config.toml
d_expert = 96
n_empty_slots = 4
balance_loss = 0.00216
balance_bias = false
lr_router = 0.000589
num_key_value_heads = 1
init_std_down = 0.0
schedule = "cos"
final_lr_fraction = 0.03
batch_tokens = 32768
dataset = "wikipedia_en"
Below are experts of layer 8 (counted from 0) of a mixture-of-experts language model. Rows are named router (the router's row for the expert) and show model dimensions 0-159. Each number is 500 + 25 x the weight over its row's rms, rounded and kept within 0 to 999. Numbers have three digits each.
After each expert's rows: "raises" lists some tokens whose logits its average output raises strongly, later layers aside. This comes from a sample of Wikipedia text that the model never trained on.

# expert 10
router:510514504495471453466509524513495491483520489467509473516461500477517517525504484498474506459535502519506501501490528483519507465506459528530515477485459477474511526490491502525524510526470494474508502462506498483493480459540469504473460531440489553500523546469522475511498488458492512489521491513526481519423524514462498495537531497503508544522528518512525496501499509497544507439547503491480470512510497502501503518541484448506511528526526494460517467460472492527553455499501534
raises: "en", "ant", "in", "a", "al", "i"

# expert 22
router:464479480499495489498468441404477527473510495463546488490495504493511496506524478485495499500523472477484466480460494469495502491514519504480515524544506467542472499517465498497527525537480462458493503520503479448492504494548499464503452522483483549517511499504496496498471472531474437529500511510534520546512483505522488508539517483484492460532498522482489537492476515508492517491526483497498480539455555462504507499539495481510527513485486485465490498449505495484541503481486507
raises: ",", " and", ".", " (", " of", " in"

# expert 4
router:497496523459492475468506497486507524432497476509554529475511526476548545499524472492483501479474478472516500437493501468529520496482517544504508541522476506507494481479480502502516543507500486483520506496449518483566495486522437510470506534490486526502518562480474446518482493510497467528523524500534493513492500505544506505518488500489491510525522495488527510512501506522521484466537488503463482516510478499488510531511482465515520498504474546483517467469479512568518482542496547
raises: ",", "0", "2", "3"

# expert 29
router:476524535472495501475490463505492490497506476480531489540507482473510502482501475501510520508506481504502451478516533506539494455505496539476514512523476498530502506503469531507506470547504476491482517482478466483556500493556451474512443512495494492520517499506510485517533502524480503509503521492519523478546486482561547485502513499519504490514503507505518536499527523519510501458579501457478495512467533498498492493553506458516478510423515523498518513479481500486531446533551532
raises: "\"", " ", "one"

# expert 0
router:470475511489456485528505500508507513533482495493501528500545538512482549480500437437483508509515481540493502499523505480529534468513469547519533531533505509521476491477486482484493497536488507495492461510487464501506512479502477488490511538516467518498518483452507474495500512480491498493490494521489490467516523532524523523529548483544532499496531509520513545487505501574498506456538524449485470461442557507487526509508485495498504511449465507498537509483475479509543485480519524
raises: "A", "J", "R", "S", "T", "F"

# expert 24
router:466443503470463461460509498476479523463506475490549526541506513490507534513467479517476510509534493529517530471488463475519520492520477537487536486516472502529494496513493515513493521503517491480499469496480489489564530461507471517477465536495511501478536481501478470534502469524467455562527507484521491543509530485523530490539544470515498520492511491512509519519482508529497531461490524439457438522514510472507493468520541501512512532472502519497517488486518497498529466494516523
raises: " |", ",", " ("

# expert 25
router:480452502534492494438455492475464517502529498494507489495493549510501504509507454493470508446506470483513487500520527496519490463515471513479503548477491498542490492483470513546484522510462488486449505484436493493520485478497516474477509509463495488502495486466512464488511512548466473475480521472479483510519512479503504546541509503514516539518512516495487505482516493521508525456518522475472494550499528454496504500535521469523523532454518492494558480481515513482543458534533541
raises: "lav", "abeth", "ively", "opter"

# expert 21
router:468493490491502491498496488501488506522497466484509526519510528493522540474500448455504508436501486473514509495487527459511504456506475546526512470517471477481462494532510504494514486516532458508509498462468494509540521509496479520468539545525481507486550526440519456482462514492463460514510474499517526518483512450511512498533514491522536507480521528523489505477480523563517497496540493429492483520446521500517511543527495485516503538498489505508542457489465507498504488520502523
raises: "2", "1", "3", "4", "5", "9"

# expert 27
router:504490507499470493487471479474469522498477470501499485502510545509483527515515464458480539486509485446515494493502539489502485512487472559532506537500524495541499493495505526535481499533492496484490508506461489463526494454518472456464499521476503495503499520501483459488500456482496455475490539510493487533515517516516545509543484485478540512491490533514474502529501492551526504391491502498511492509499500490508525509561529517484474517492477501490529434500482498526542488521532535
raises: ".", "2", "0", "5", "1", "3"

# expert 13
router:499509488491494514480478491489486500488499514492528521486511485457504481514542446472497525486494491511501444485491500480505471448485474567501525561509482515544496522484449528513482494538497488458475474485490503484540510465527500520468521573478470498493541523489487465506460526509497503510513501518521499500530526495499517475541544469479512537494471509520522488490498525506532498467501518471508490550475505462475518495536519473506512504472466541482527431506459472485498505539484524
raises: "P", "M", "T", "E", "L", "R"

# expert 31
router:497500507499492512488475506486534524461469510481509489468487536500480510521480470502523515482527505454495458455530550491494483506497494523499536494540502546511475477474494504518534517474493451471481489505468482462488453493507466483476529509464491546491507513463504467544507442500498513497513515468530494511480525514514478461558530499550514500505509504541540525484510496517532516511488552497467481504443506457506504491526533451454502512469502531493530504480473537518506478535535514
raises: "ak", "an", "i"

# expert 7
router:525448508512468475485481453476485521490542496467506488466513488494520541486484481493479512481532518493486473482483510472516523528508501506518490529529499520495515492519493519509478479500509467457489496510487507450562483465500469494507523542471478498501525525539511513495456486531498469532486550477471513529538480493531494505525530455503523533480517520538492514479532516502515504476589514473437466521486507498484491546533494466499525582489493494493495502505479466494482507497488499
raises: "o", "in", "all", "l", "i", "r"

# expert 1
router:486512463509549488470524464483474489500480474493531479548517538504515478555485459472481538500518492504482483499482546503554516483486506493521528539509489509525493508530469487510467489531471511470500497510467504452486505459530503477463492529480482479489520531495501510481503503518501494500499487508488507546520501493540535456528547447567507484505504523481546533507497505522513498454526497547489499552483495507499511544517500516491519513468487494506543489521475497482535448507548542
raises: "ugg", "ô", "ival", "ained", "unner", "ived"

# expert 6
router:516459511470471500470533496451503490444497482503545539520525506521495522532497487457474505478479484479468493509484528479549463465490489535517505540503504545538532495465502489504483509519476487518475457500497511519511507474526474488491531530484493528472516473469541494509479470490455515477503532451501484553501513482501501519531497475481569524530515543510536499508490502522532488479499520526495503535479524453484556508518499526460498500483492523513549487473474500527515506541508530
raises: "av", "es", "or", "ac", "am", "i"

# expert 16
router:515494498495501461474510506461516514496482508487493454475502487492557562488472464464468501467488480530494514463473497507490500466519491522506525512533493494525507498496466498550539488556503483492460496476465472458534471494541487509510494499458499511488538511462472466501525520527518475453544470499503501497488516488523506491520525480510540502481514503491495477530503510536534491475535539471505466544479504476510531528494537521470470566474472473504536494452500471510513486546490498
raises: "iam", "ark", "yn", ","

# expert 28
router:521489482532455501477509476418497547518497529500540490511526512493507511540507464468507509498531476530525485476487531491521558483503501505501527507506519486530485474455493521519510496515514456479497476485508522498544485472505475495472501515529487516452509493491517497505483458490502516455525500488503508504503499552537499478509511494493516524455542503507501527503501521459538525458494481471504501523481492464460511532512475462527515532455485490482565521471466494524572462510520528
raises: "and", "ri", "a", "u", "ab", "am"

# expert 11
router:500468478477489515484496505485470521470483516518509509505505514505501522519488431508440533492513483492495485469482526480540519499505468511511506498506503535497490504527490523516511441549501479468476495511480455470514494443525447440452494543472518519452555544486492501517526492506505499501522531488555477490501472520525516495520480500494539504503485516467518493506504525530506511433506513479485494515462509503487499554547498500478508529472499526484509502487467462498535484503504561
raises: "0", "3", "2", "4", "5", "6"

# expert 26
router:473475488504478507510503518496482495479515498521535506536555518475493543508496448475477525507511451514475476481499518499519536434478469546507523487505477522544499485528476545503500536510499496454497488513452493495494492496545487539498466500492494489477509515480479480508481472486511451477515484481516509532491489454473523483505563490526523540549505527469512536512514527510521506451515481493484482517497498493504483501483491471508520535484503527513594467449486500533493499529520495
raises: "1", "2", "9", "3", "6", "8"